{"num_hidden_layers": 10, "hidden_size": 128, "n_experts": 8, "experts_per_token": 1, "d_expert": 304, "d_shared_expert": 0, "hidden_act": "swiglu", "moe_layers": [3, 4, 5, 6, 7, 8, 9], "router_score": "softmax", "normalize_top_k": false, "routed_scale": 1.0, "balance_loss": 0.00227, "balance_bias": false, "init_std_router": 0.0142, "lr_router": 0.000709, "num_attention_heads": 4, "num_key_value_heads": 1, "head_dim": 32, "vocab_size": 7550, "norm": "rmsnorm", "norm_place": "pre", "norm_eps": 1e-06, "positions": "rope", "rope_theta": 10000.0, "rope_fraction": 1.0, "qk_norm": true, "attn_scale": 0.177, "tie_word_embeddings": false, "parallel_block": false, "init": "normal", "init_std_qkv": 0.0366, "init_std_o": 0.00818, "init_std_up": 0.0366, "init_std_down": 0.00409, "optimizer": "muon_variant", "learning_rate": 0.0119, "lr_mult_down": 3.0, "beta1": 0.95, "lr_head": 0.00872, "warmup_steps": 50, "schedule": "wsd", "decay_fraction": 0.401, "decay_shape": "linear", "final_lr_fraction": 0.0, "batch_tokens": 32768, "max_seq_len": 1024, "doc_mask": true, "train_tokens": 245000000, "max_steps": 7477, "dataset": "wikipedia_en"}
Below are experts of layer 4 (counted from 0) of a mixture-of-experts language model. Rows are named router (the router's row for the expert), gate (a neuron's input weights, with its number), up (a neuron's input weights, with its number), down (a neuron's output weights, with its number) and show model dimensions 0-63. Each number is 500 + 50 x the weight over its row's rms, rounded and kept within 0 to 999. Numbers have three digits each.
Before each expert's rows: "gets" lists some tokens that make up at least twice as much of what it gets as of all text. This comes from a sample of Wikipedia text that the model never trained on. Tokens count by the router's weight.

# expert 0
gets: " |", " in", "|", " by", " of", " 0"
router:484533571524491578450474473520550519436446444522572537490544482486457452478528521450484569511480409490502582579510475463548466507566431474545574530485416513487542623507579581507394515491516550
gate14:470580444436499529381467481619435402440494518453487475433643490447426494524570477566545545582475490496456517608484575506533548514536522490483457499494494447458560525506521548500505499392505559
up14:454431491494497488487501561477489572507510447502509425399528463425510454423486410557380484481468498583479434529441480562474515511429554413520467548476593491465523570498437501526529467440574467
down14:555476519497517493459584490548577455485570479467479473554552494583584617463496475450560489451523566415472507495512394515521445501444509486528478484558488534491485518544518538523440466557502544
gate15:482574582484486573478481492494536518478426543416515476426466438490566471424429481437366543484493484488478550481543550427447491469606518429462545528542395479482449468461429547495537475540584513
up15:506515426516471481542450465520458358406444502461524497459528511464446441479478526463515544537448495487572542500487576483426562521461582486533580433488535569588481510493514608531484539457445479
down15:571457441566407519523571525385446421500559453394472606527488448519524498528512528517544393513558522472479452545464551516508499527526526498442527515551452439528516440506493421449532463478469489
gate16:550472523494536484448483455513516580522389434516441451542541581486453495550428437421573487494519465447452548488475518509507414502577450500558566501489504491479445520514571521473446585508519469
up16:507423499561566369465450476508516464496414545569523426506459498557375531420547474471511525474488448476426457566571536598500548518498541509564457522495574491614415539392534467467482458383527482
down16:520503481452467524587476533587518580565437482511517444530452508503520478492500570482521558538535546480484621471590375439557456503481468587516528547557538590483454432451550512525468451424467436
gate17:472487521495496552541492424502391621474486470615464504483460435464465473495451511425503583523508429558535541468481600459494478460502498558562461504542492447591559467458499500511441539535482530
up17:393539453480555494455477475532449503596437506508560537510477523532516532471505411503484398481566460459434516479611606454479498560505589464535485539443487516529509443581480544458532488541452455
down17:531482497477500491507432485436449502496565513321497499481509462551532397567493376457556466537486485474519464577536541544514471520546403510528492449463609476559497473564495536463550441606405487
gate18:432523461530517539527458388527483486562483448545581563440562510426494445420598441484508553411539460473472472499515566517491439488507497411507556472495393441508516560504489511485477504577429530
up18:443537518393538513449502432495561529554526620528457493486473483469423540402448388484513493437485540419449436502575489663427466475519570463437428426463447433545542454463445555477536595460519484
down18:589433497536508548438517554586462488521498556474604522539534563506533456492453587557600467526452516541478543633527342459528600476399500572514471554494501544475490511525479490511505461453472498
gate19:445461514477424544467488456477567457492665560476506417513556528510474459448425573438511555467593525522454534519390409435469541470515458515553509504528483411505486498556484405543520499604494510
up19:507546518495514463603514487611419467500485571534445525514501500490577535541539465484446352484463475498509540502567542666468521516497577445467502519428489539521431543492565483509465536517475464
down19:528485555423381502461476552464597429501500484422487525444423441411503512524513451420454489528475530554437428600473607548482439510504427444515508523474487493561525534490566522509497512446455465
gate20:480491511529529572439486539558503487506487487502548517535499481494482493532497550526476562393450413520409557638503599455472378438440441545590510513500458460539478512486476613435486574513500438
up20:448488535536526568477525518505536543551564517475536551459435521539465455510487564367499562486361497549475507563582491424601475586426488518560510482444490410506485529559485513434525515506591491
down20:501477497538543380491516558485380530567505483536460482465467488459598508498464500554432481432379522549500523545577404514497462522488477490532551532469482516562379535532509508479553493484468505
gate21:532581504472493522493426549564460462532522476501512443550595431440358363530424455574491554494477557561468487484535534497468464483566458427516515564523444542467420511554509494526409509537539537
up21:591470471506511464509424465510511450446442498436489447558523384664469470595506567473521515458500529481416442441445441527393488511593517496500449479464565470445500543517472500489494475468503460
down21:496519449495535568580519482511491445480452503377448440599608449570513486528481425537491558484553517464476378541465377524532412569519496499533577565504493556478533381460501568556533467511498523
gate22:487547473563461484485523436487531533503486509422512470518527492555523508543483531527445402530502563552458506603477460501592454450541541509525648532390444453447491441485546444458526519500404465
up22:426566576603426462568551506458578564506407528482454367609515563587489470487525503424460533547494571523566500554559575437469494387508495546496522501534518552528456512543529502524497516532545498
down22:517567495519473498538492574477551619531417523492513507560487539558467523466408479432494485535541428558532472514433499571480540517555577485446473479423424480430487497466585567421575545520474488
gate23:450535538607631567470508524473506456481429569481461531539419514473475463476554429520510589505492542461480556604487655502430461498526475467527569511516460474487538587533571623497496525483590470
up23:528548536455552492474517514541492470620443433521555465546457536494450426568528572442539474468496553505523556448588523453538484520570426586481532547472484534573504537445526412534479487541607406
down23:534439467518492533486507517503510442480561500540495439529534541604538517476498475403515535505444406521436539542548510471551479364551440474440498473433508400579562445437527476534446427523464384
gate24:508518525471496548481430508418489588448522446549490543530593413528515493414424577314559482571436525518492546576426493477488468521510432581513471510526548526501528563451506503457468499450571451
up24:428399531413501505507522446509495547481475511368505553439581401466444507497514544429411532423553493539502439508508498564555592518480560450492547446535460536570432479474474518440577479517466511
down24:536484520536480522491509465508432466541503416535422423570512481548450552519521594438576387527496554537528568574517472443470468556533446429413592455507462446544442470547485446420488448463480473
gate25:472469524503485513558496563477448467520529510509627431481472474538480464443477422528463576499488417484505524460405593551467453536411468399518563476498586440626595580543530512514424529463472472
up25:456559523497520531551572395510530494429577582533531557423628622552514538522514496520530560407577509509466542564451491522534469495507451462481513381514462489419493478531534534449528464490538522
down25:465603470427552693501553514450449466483472470394445573602558506428540506454534540513554480480575486473492511518529497548550515514497499484545529485580586520551510534528601439480434510510497477
gate26:524472485559408443481503539427521485554481438422605507550489543475415469472415520561532426472509452489479575562513551576585543451511533515444482532504558521528463447598655606546375554537521425
up26:502446484446463582488574456627470419501590600525498416548500416401542478543467489519502535429445463575464522522542496475452436504591422420510468425494445439488510478433474457531501583520496531
down26:558521453495480498572508521438446483519546514481462451547510497452457465517480426487470476605559545497464593503556515431467656494534488474459643530472526465534482586504423466447516481441457523
gate27:420548455522389485584467489487506590573529506432509482446511546483520534566478514550533407565565521422472465433542461471427495580526398494525526506575600466549508536462443476489549498554463472
up27:532500497430540536379500438513469492506514533493471484442457533439549492573504504354417592597501558618504440511510489481539472499510520536516480423494412419464460528456637511483541438563473445
down27:499471378402512461547502458530603462424498510481522550576566507450527566499468484494520456556461514498482508487437606499548538391499455610496546576536500613551520559502432522532457467458487511
gate28:350484426506482535453532422492537608609484463505485558447462571515438559574483469485555450519489495462508488480474559522455490596589478520556453482482512567538414489525527486439413524495453462
up28:585504491491417581473486524501539413518485577459548467408453511471541495535525524456577472508598476513530538442480420364517539564481449416434557588470491526533497473534451521493603514539492477
down28:633504481365493466468568540490549507435466647537492565476489546546472566480517525500505520536582492508513574525444501452558460390406508541456542590491441465499549535468539474581498463519552523
gate29:448444488508501526470591378496496449444482488483511588496473575569497448541495503535446499485465465534421480500496470524466554514636559477494525468482528627435377511502551559449454540499510552
up29:452394534455605471510531561524443428540534473446463557486530522602463412473487444553443600534485472460537514532482402493480489476517423568590462477589593525467497482428493491473486502587562373
down29:434501432528500479388568515472439448546518511463479490438479553508484490543513518487487541462526524472465524547479313500526528445448462518510546477471511454439363471502442535517440593516478577

# expert 4
gets: " and", ",", " the", " was", " he", " to"
router:392490575565531472537534438510503538492506612508463550529547429564513421440454463476433557495547540503525532513469458555566433402551489557412442449565480539589543575561427595485512524510589483
gate0:541445500445513409542583444503430531553507537479493548576453515506499493473563521560539516454474517460502534496468519502489507489475446591570430537510492568522480519557450503541505415503507504
up0:464508582532490439547463533449530384443509598524558437477425507465491574536504495483442488472417497438525459458491362561509551575487563489506537451558531453521579550554431476464476411468486579
down0:410496563540495532483483537410517480455466508491527493448508485506484510516420456501450404588455492575489470455434498545492445483523452378400527540542542450534513522465560519437473550449460484
gate1:541562476445553510509567470552533589563465484515511565432483505492544546499464424434412492483530439443466395457512508447588470521531561481531477468331505432542469463534469528450549443462487576
up1:492442579563504422479537532547511545496576517515453451482438640530548555483498427468481492470475548502408507516559535525522507510477540474471513497429549479555553547571421431468554547560391539
down1:498474527555404576466484506408484439410561547428540439535478465458544558415600577584548430502504475517552558545474451448517511455457493505565429477524582597461548510510481534474518513474484451
gate2:448508544500481516438522459496487524485466493515526521573539429470481472484465592495604525482480437476453606428436527511592286460584458511468476454519464444393528497492509586558474489557559570
up2:534470444479450527497512523497574588614447523451526572532494545524552479422526481477576507537550435536478567510476453504509478481566509456423499413583477552411531389397430447500514472486510544
down2:426502424462519371606502485486541462476478416471437459481499553472510481508462477504457487531468490507496458532502459458395641567434543523571496485506566479644506492501462487423578514494502497
gate3:448463496452453433509433481504479525558438447540490504441448456465459462463408523494527555520512514506503487471543586513451538452498505532457481506564543537547549484557457500444449500513493465
up3:452580451634493509468518425557478516501513541418506451563466495504521522511519509553547479594572493519498473486503565522568548522428527477531552487573514508540461561489541528456480571493461474
down3:494548420476492510451461520593500486536534544449509552482453554498582476571581588479530474586498512506453460469549547469553507481467483512556546426584448425499447535508542482504602427477454550
gate4:443518538475449543460550503539529451507493444490468460449506490525482516525526443440527566548512440426603539624512533521424553475607505471430538426513578468534487519498501561626511498576569423
up4:473485485440522524416543518462541398540456460512503493347566531507543431506491549430525432473468478470497587503513456606534459533452437514660548618422484474431475583492467441475487504463577546
down4:448603473500459489516491515563559511558568504497523400438473503442497427504504371495604532558437561455428537549423619515548569478499493511542506554490541422413487505479439526470497448543466467
gate5:541534575434541536504462501470509503527522565516519512486488510468451423532520526501553524448553499379525563568419437481511564480477481560475615526602548546507410595556575547560487588524587369
up5:488536559558476499462385509479559504475479457545365508447452449501541507542509518473548498557504509474516458577498489481473437472412463558530555443556478512576509546458587508485468436524485429
down5:494486543481540535538424474486546458462442542515485526570528487528371400367398511433530563440479534638496443481556414551497530466514529530506480491542446416552461444574491518504508523412580556
gate6:398518558543479509502509495495452470500465554523483394448506495498516510540468566438487506596525534493458518572358486475482435488449523515511463457534583348510507487486459449536484392502503368
up6:525507458444457469487454429509545569566570423484315467530514486480434499452556394461355495464489424547521469491548553481517507533498528444501484508451500595490559509495531475535490549520514494
down6:526403567488598515485466521516425511412533559453455414494495524415474495572539514409546484520506524506530497533422587506508406440481515450439569478474588402539486563443447450500464502446460487
gate7:530450490495551437553475477589401493579447589427493422435461532569549488441370523500493548446518516475519553524378580503476570493509446529504535513502437602484591489470425452540448520532611422
up7:553576518502493452520545491540478537525503507437477429507471468574500480418451528481498613438474514419508462529441575570481472480508484497438569470497443561524469557502451438553448461483600425
down7:458608488511434468559551506505457466541450438612456490475467475500510545411475571490495541549483416439554524495487547517444459534481585490522509506532449555440502485528410381508541503551603433
gate8:517452455620486558445481480437516468510584481470492377554439369475535417414460535467410452522438490506482424499543581519530495494470463489420495480596540526482544491380593451489477596502467548
up8:526466458477510458531478562472402486463458487543510524464491526506599447528592467481493576503560486464555539527505597454457565419422523580504563559490508475580445538418446454536492544537549468
down8:524513544524456567461499437434597424532558524504484446585498420511588526563470590467428536508443578498491473501471588447448486463445533451531462557585607586435558504496553522481542552441451496
gate9:414550552471549471554482515546477479474433537582587502458473542538459441503497433407571561495478525452526510506347459509477425502521465516432472505456457399612480518544539596445535529522468501
up9:500427456540549521542500554444407467497585493481554487407477478596470471379546407464601544437543489421514448518542455444444496510571475538445430467572467477623501540478552529518498549540490528
down9:530516437490400500562583420480614587552559503426507609604461486494552535487464556549534476494417448453565461510528496471560519576483581543552476553521471550412563437541499574528524468545538542
gate10:564509538531546454478550497578434494520465419398468461539511470467610549562510518518482471584599512558443574462434491487469544495473506519507470406542561451578562455429417481600462448615523473
up10:390399532399435518565522530468596464581592419411511435487496538456555518441485487469500407554392577478532468493512469564497398453544541402464444447517508504591470542464468466437493506511501548
down10:454535481523496477534562490523398517577519565497476522445441504526539473494457495488531502502576521446448489457565538513490427476517438463594498491446444560603371437517606523437470513521522569
gate11:449560465439398543539450484481511523451514522448460514439444411560463538586482557440469526525497565561500405558418653451460471501499541527479561525515470441561439527537558515503436465523543403
up11:439417493540522489556518555545576565501512496483566477578557455495468528512457514500603541476472550468492424409513428502577415499455407468509508497541476517437519396442559493453528494510544518
down11:521439570537575479447487512481488567433537540470556461519525457453446597519505515470572526525450580430511449497534478431542447484447366484443571487568558510453575495516537514411535450475518602
gate12:486519517522540400563531513491531587450483478446459455516543525573518551555502502558499470515561527462435559489490508485484560477507492538449479476519454504571480404512529468529580500443523593
up12:562559465376596610467491460549554491452452607561511437482430515510552480563447496442457533438399508503542513579534419546396537428462518468523546540486463500566492570565529434477523565529504497
down12:451494544617442403561563522570499586483505497453491463510598463512527525518484588614509546516453501511504534497410471548657520467457452526486496515510516526554520434504510510531583489383562526
gate13:518458532515579488526489536420536465487539552538603467549580452455450512585451507486419538454576466551490519513547527524464613421482442469452494438576568459519623499502413502505504496442548464
up13:471546456581488553417484367546540554532512587469615508499537454411535542550421450560541468475586577574478533519446437557524499434575475481509466456554455492454541452505512539388488543550546455
down13:451493469493455521462479425591480443463483522473343534438485487523463529454485456498533480503437535460553497562581386538506452547505456544510534471506519520544461478535562523598541464548520507
gate14:490574432574566482402477478460534546476547442535603475593491433505510470502514563515426614518487505497525506481464481495470494423490547494534526451553536484575415518479481475666464447444483416
up14:486490512468518525476411493448497457419544519531451517464451434463547462505537543552567554401555492436527462521435448544497504559478550508540539425505545482556585505558523491483491498550512404
down14:510448537447507489522458539429505350511566511576562516553508445514504490513508568523569485472408574416499486535563513521577456603552531561512553466534545496542579487561453477448439459463531479
gate15:483435479520517485477526468567493461424587526501512533499526473556592475470481492532462529499509522534549430406486536555475471365565449500442524468444384477564523558469473567518475437466504486
up15:468462432390572469475489425534579563508459491414549472547552476451465451499557515430486542497402505368577486516459556530481435522547447576531571485576486572509616536393525530450479539507523558
down15:583519524425573487564539478490491518560513423447321578515522516492531497561464599502459543476437461457494460509450602485479536512514518504541502608575530541512451469569498491623499536500564396

# expert 6
gets: "ed", "ing", "s", "ate", "ated", "ation"
router:548401559485437562544534550511434364525557555522536505517499496448455579499524494496617518527484520435528515447507511574456533490455490486427533514461577455518399508512560425467470470531439471
gate14:487479574509514565458402555563514476488535518412437499494434540569483459626417545469457412420469563431456517567492486519436555455555472546418515483540545476500533550512535500541480570499470508
up14:421552570496557439434504511534460568487468462489601498375578537532473449435519418521514464527488479513502513443411418479512461461464512494426496478456584450557522471448506610508537472485538639
down14:513408478482406552502533505447531528555574533511477556521535531501557503554451539442522502539475547433501441508517589445473500489463584465549534473495440495457560492529455507554407470510508463
gate15:501456530399484524557562438478432501479559563528570536454389412530571470534524586481506469490462473508417544493497562496590534471494530542457504550509462399428495558486467467474423444465602539
up15:540499550519491454474496593456523509517638413591483487582539472536426434526416528455535435590459551497484468474502550533519447522501395474554447525440553543563479479531572556470518477513401435
down15:634457514453474511547565544518550521497532556576542453513535537497600515624518586586521588404531466500531546489507610476450489473482518495544458481453491516514499453557484440584453516525563450
gate16:403399551475413495577410550549493390491499496566522466479499482398539516539495489543531505564496550442462631535516544482542481485491469460484461517429580476470481448475529431477460478555554528
up16:469513442526546609575495452464390485484466594505549459511518452526477505593430519512535415516538525576552589476585575503494460545453518481500450486562472504432495556496552418580512451462619571
down16:530614443551535393466515503413476511484453502506470551511438499517575385463504446486455532468536499523516485564527286511538465555621498462473527405569447534543506514444512484527563542431494558
gate17:502452435516483484437544477532490466571565542495471494501495496351525610465475524427470508574523491535572478510488565468459379505595542492602451547543543522552514485535488593516499404505524506
up17:417513513472449455565508374534517528614471492463485424484511471466497556448381526470544555525494537515557482431538501482497444490468518458469483532409421480413583536459551650432517549520476491
down17:464544586481501537541463434469514597660550488519395489494600425455471401505603559517429539459466540508523534508578435578462446484541463449398511518533535561477415524548472471526449498526550510
gate18:500439497472479550445459483486482450506507582527551567505488493606530541501495535485536531469465469484470496531486511515421482503549503496477536591503509491362522571561551531475454659478495443
up18:567546537536492483451497516509531542478604452479485482464573489473500440409599520538430455489520452398474527434519473595527540517523525509456466521515413521551534473510391524556494520516490553
down18:473489576588480432503446548527537441513533503451556526462520471446437617618500507440439352527563441498449439468458429462349599568549443579486458431511464541517536444470498487511499465578475508
gate19:557452546450445476545463529480468485550601541571521473498457543527463512461507518463569542495533489455462479450546519457457494454432499538593411505547486432524438589551477568440556502474507454
up19:564552555501578476534605532480500521443551574503444477492553430533469519528498406508532537468400523487426528511446550478427493448513559402461463502589527518435444516455517503576548543434556549
down19:516499413463491535626480511529461565535557550541459516576587515462444505540437549498570466532471471506514456502527485423536502478421491504528481420453426480490504487463497538398568485507465534
gate20:539504415420505508425521447526588495473475485546467445423502563381473512528493540441546415446475514479444558545489587534359481547500492452505534512446548497475440434564541573468435546551628489
up20:425469442542459470599498507513526533566537501470475382439480473412578538466499374494504584490485479554399589545521523482466495467524518512436410515454577492570515513519503477474454533459523575
down20:585454564399553464508433557555520475537590523531483489520529427503548557501642535497452550457553486564379526499550426473512502553498435499458636581587592530499471479548618442527529480437401552
gate21:468478478395503414548557460514510547477495504488488527483572576511561498448556579520428539574592458476543554521551564488534514464517477502506578488474508404517530504437461448456501509394580516
up21:464430503455560551471508441539632465560586526451532509480503435545474490539420540555411536464579469508543583579521459561494539534472420532499578513535514498610422567526461491403512532418528459
down21:565478474440547535494543568426484576533483488422471513564517546491531537493495536385529504469433414398589532444382583517482452464496503523531401524528545446451532516485465510490453435526571402
gate22:535427508490564544478470614529413538441485476610414448419379500574487489528495469504538518516440453455453518555612562454479474443438478537453524577425526482517476522430570600489561563486474528
up22:399510511529486499526494461423521578478492439489510550456503411489445531446485513526574445559533448423494529402505492457560511492533506448529548545390502576559515450520506496480558579454516521
down22:537515474547509528561444466605566509509478505556491481550440521499434585532479406478461476516506428408552465531499503466458491440570399563499447412459539548440499639529601525542460526450490484
gate23:456443556482530363476500511500491425459502564486400444495565476518503473576508524520433528520496490408463445499556426547414485451550461427461525494455539496556526484450473468437525518600610509
up23:495387558508515427512527637548511542604585516501471528556523480477502552469462496574532555536449406462454493493556529473585513533449512464461510490473444420412454529496494628490480476493579442
down23:544536389498529443473541518542504552602386545500551499484601533531560562445532505474486517516504492488480424473462526515547503479460476513459581575602534513591455506472538497429463502429461497
gate24:475465467548453480431465439508418473425533529468486370472394475425481512480432447531558516417443478509532544542523554485502381519515506467487484576492454489563488644481496594471436470502489529
up24:570447480441499444588522476551506485536520444542549506545531475470481547439481520579446449486531487532569493422507559402527602510516526516525499518518462571434574451570553471514442477464462583
down24:520489511508524496413517495637596481541450485487547598477502569522499602546500563483501492497432498418527554447458428557520448461556569549472484486516289573591447464463469482485525477463515442
gate25:533462565507537514578588500447529534518571485514631461537459421512513511462460488479505454552447503635478513448508480543522513425481512471491524522624472559590542517607535555523480552464554533
up25:456543534561573488477477408437452528520466562521435492484562408503535497564477482529545515478483515445532566475516524505491526446607634420416474499479541497521501511502491508482432458501414414
down25:493482506476455504537487541477497527437489425467556481466617478510549480463558504441445583449531581443511477539424527471484502525435425526578481471593499504458499523519565489430547553543470686
gate26:480588547534512518575484473457504398491429556481604438593528489471479521486499497462481494561535528537498430471456452443539475566396510431510534435530525472498525517475551473496492519574555492
up26:541453519496509507531551515403446496575492496523608387459527548484465490485369449497507470556517460453495537435493490477530481573430633494501518463526507596517511520558543516478437541483546462
down26:360588480515582515479494487525566508379455522457468515496365518461524467588529523499423496502562447497514534521486426468395432437573481530470429489498501449532524538467462548558507473546523389
gate27:541536438568493556475632562453538538609427486562526444486561488521554499559549477544512419445559513556491493460406468570508528433495432506580436492437600493514458460548491519482522498515512529
up27:452487515541526596494535523594499431435467539523562498455484496426561538432468430497469482472495534464505517537502516556603498480581485444558546469474495512501526450435501493526523498516466570
down27:616522530439455535515511423527477480507546523402586548528483383493495583611569445635471472491638466478515471475495447535459444456510438529475489525556488427501487455493515528431434549509523512
gate28:497483464544513478441474410635517424632533572554404562418544504515590557558559586480496493426418503543453496495419564533521496453490465602602523497527482467504510510463521488370535490512505556
up28:519516482561554498468417505618493551463484591536511383470524571450551540456495369499509452445550454550555473504461488424435471431502539539492462469473524478446453513443539442504479440524488505
down28:491510340465539475557488407515451518512539484479532511448497460444465481493546449556475442461483523522504444449509474564512365541519545573437556534477457423393513477568540459525478436499548446
gate29:473520565496486522577471515510497510593503492539555446478450548440524488598492511517439473571487444512553546582525573577531403511510494498543544483467601537522618475483523594519579521509512480
up29:526484418455486436573538505514478518470487470511511506464566554555479508486540456478583490409539490603466382478480463494498416448605506510489492468519451418496526479512479481403525444555475545
down29:482493500553446482540394477466406464482524520488469517485498515537515494505437468585585458412552425565481451563460489473502501582570477499452404429452436571494568531506557518462472451581564442

# expert 5
gets: "\n", " ", ":", ".", " =", "=="
router:509545550513589480529519550539512426566455445476556450490485618526560575516578498470452477499512515428475468524484513474513506490590495455470514485467458565549562406544412562447572605532499512
gate14:513418478430539489594514449438518519469505412441548458510477632439457518472530464453430486536439475467496485554454537487434561454486476498535477505482531517453598452491473551410499560565508517
up14:467501489606530492589512563433525573460560483523409469493481490581500540480487549583462523455432479487540495551524499484489432504542526520470442548444554572482459600464547497457446522481570515
down14:428466479559421507584461518503511459450417406453486497615618489514527485480456469581498527540495525518479487455507499460523496497524547578459470459506530451416396491550532434465524568459439538
gate15:517672566444612468504552484559615454512529518513446485457489500509513510460478515432444461546442528578487550435398518501465501569472503461480489565504497554427533461549608563569498553509541543
up15:485538481505532509591415479515486564496516576559498456624524502463499490495505462509472489543507615513550520518452560534522474440505526508449552557429516426411614582535517529454479546585489478
down15:424479440517481535550505502498476516488492479534454559477550571521502575504543552404467438450551523476523634382427352483539507546459445469534579495424462509637556484544529478492583448521477434
gate16:579490483462591501568448461553413414465514445506522498513527542520491528418504502533541477530418521495485535559500562466495472439577525487476456538494527492508511536502493570566517541533489499
up16:515485532476465505445399459542467527512584596538489523460485617540461586603437514444553503480645623474535517508439459479470491525483498530494533416529522494542534479520503576473506413421430493
down16:483561570504471511523569544494514502565531554444548513531526499537608481475592534501443516576549538429471387529480555478500470476422493503484482361529454566491496534587428541458471489514469519
gate17:446507452460484442498442510511463527547519465486568480452424499481463545440461446498500450535396521498472451594569508410554497490532483548569455531450472482531450512572507548375551551472470498
up17:514470509449412436557535467517489506528470489559463497587581563466497502525450483534487505472548497488495363574522528582373450390528540496512514451555444496422485460450547450484496581452453429
down17:522518459547443469443557490521509474481462484486537560445492587454527582479464512379480537533413505480427526468555383460429497460524486503505570486527505564491521520467535614549511482562510542
gate18:426489504495518485562483558489513513478457485509422387443517561531466520512564536449448572504547569512588540459458538488515494432596488430548471444517533545577512430494484504478492516543507530
up18:517491459541498508559510525390461439508476464457474427488503528615571540528589510451476554486479562457466549479552478479564510496538512551447605453485497478555466482566449558512414517503515442
down18:488488529465487426482479482493521499500476479471525538575513470618406480391462464368467436543529424560475513581518353462450529544455521498506413506508505461492520446449486576543430495550506398
gate19:414516374455537412472442480493481415499425482525466436470483484534509625568466424473454494573519436575540547435489584396472461543541495453420500444378476481434502455551410549533511581505543506
up19:487584559480474495561453465463470462591526464579438484533503553478493498442412463547532507507482427512531444445550520487448477480489517443541492479466558447534526500428535394506519466487560438
down19:415544497432487443482463558485488456423474468504452396578461554554435394580451446490445515508509459579462453528497479510501520492559492530449539529518468413556621414536534576503431427505513468
gate20:445565568490549461543471513480596455534490499539516468446429525533495492467472523520453489460474405489512493556389529550463533516482478568566588443490479490602519450613423507542520559572479516
up20:603482386461536562486528538496484507548509538494551431502503520492465509462437522461391455454476452566415531506450472512481533521365446472524578453551438553509514497546466535484560558481464631
down20:434460512451567385551505529483510328428495433479543513541605497494489487506498460525474544519355559545510505480606414545529539506502526468501549492463530486503610460470494562447485546547568512
gate21:449530492500538556559509536527464455522567493504517562485446448554466447511415460496406498524486553488461517491353595522448457489636461460536388597503494536465576483485421530471502535484513518
up21:531506581504421536538509525460537482513429460506432595463440527462532446564473493539537430538529486527445441512493493374414499481464430606485577507451429499449518567530518428530515471511435475
down21:568503525523553514525488549519524543601486515529518527557499569495555554501503553523476511495586491514568422500580563504447513596577554444588461420442484500581559482478552535572464463520487549
gate22:538524605467475467479571514526463461584566520499381523489513569554494554489533467515547422536527454558481523500501657406496477486575437512485482467443462453571575500608467553478503485485449526
up22:559481570471445525587565548540495400495534387461549497548444474520399441523489514548561451470492532473544503476451533448574422452522577564475512496530508381546525596479429474459461502522525459
down22:459523450470490437489486478496503543463524631577402483556588481498546500567464530450520538546539547451613440536478449428518428531493532490501409528482492457481500508540423508540463522521445493
gate23:496462439437483470487485555516539494494575466498519550504530540417541542561458426461443559486463564504384394474511566533526466430610517546539517565543440488512488544548427525456508495465427512
up23:508509498437454428525430509466530551464578500523534428524453464487506565422538510548506530422547528508357467434473490509457513554511488578527472509543555561480515450478555444517479454541467539
down23:555449522490536568552571525509499433456541435536487469514557502466482490440366622574551532543584483480578471428423383483507562505510554463494445555441488467360554475480561474451496537528455507
gate24:429466512529478473509519522491478470484609529493490497467495505471592501488545466500564491493482521507499432520495524463565475480660406497548476491450438399406493536500507639420565504507483577
up24:487552507515569552580442406497543496446446481517507407459472479481507529497539508479545338415494491472498491532432493468499405439558474539497434360420479383513493526466424448470539520484513483
down24:484551476492499616586512609462566459530490466484508537562570511499555436485535540508537475480539427500469514458560569503487558439581436500543512521556546521448432512373367446463525456540472481
gate25:548463537451531465551508426509486567535501432516454418449404480512571526560549479416483630527501547566508515540514558491457433505499514441482574480480533455493531508489566541443509542565596495
up25:511402538479455501461518552542420485517468607512480449486525386501477501570540469509523411516597448573640514437488482450563621471501470501493398560494482544464617413522578514475448449511464492
down25:569452457502579503515480490500435443491579503453529445452470492518448554527482480469517418542508436470478566417437725467548482536476465541383465517443426532551549512522567521540435512493524437
gate26:522501470516567563517448513495508489513511504445563392504595593498500446462421504479495436493472571539538348475498618437496526442451531546445436447434477504428465499515483477455433503616494417
up26:509528557538471488412552439572488509504396494536527505496569421523499475496427421495458485494436537527523446456484523545416518516467500476558494540527510337508470415477515569602672482448508512
down26:551483493452514541456493448533479509445463419468571487529521526467518565449538488532444482529508528560434478493532586645447572488386488403403496595465509457581555544518377482548502477427456457
gate27:506570545499520516524557548539495494510498442493492449437378498520506398528493612516504438499466491564493468561593581433517562517432416453521491517449467549566612493502486480561486486554477415
up27:452522478412514587527584573493524559463601465437436527421543545545544508509544389439491495467510484467520526503441475460486472576511532555505495537465505544534394550552513510469520454471464479
down27:509582571529483474480480545505409487486494483451489578479478471504566541467566432479422482526407522473570427516436529439514469456487511601555504529445497537529572501436492502581480486506400525
gate28:571496502491504434500486461508469530482432577490510461516517529540532532493416504512499481539496557537509522459380548507496450533441491449539552409487458490536421485571510540477511594435489480
up28:513502592537445588468539438542518458546516396468449518513576520429476484518511489448499592547538520466587445507580456575496435485555481503581502569484507427493444589542581516508518418488521502
down28:472458477484498374499590444565452530448512512498406407407548569420501524486513525536497478434493537560490501493487698532450479485551441469617390461513473471504483501525422432448471564439486443
gate29:461447481420444441424439492423413513500497580535595393541437473488532478635511499472519481529437446495514505422505465520405497521498429434505579537452508414465542485519565517472490596501485472
up29:501563530506553449452451603521504462485545508471555477468588489574466412436570508561469481404429504462526514518489478573572504602550500504491551564486524467567539543507410450521465494474430465
down29:471531450609591532461465516523390442529512547479487489536544555522479564553538531524560513554516524517499474531646470473463470510440525467546534527524435527581500503562565477464498554430522516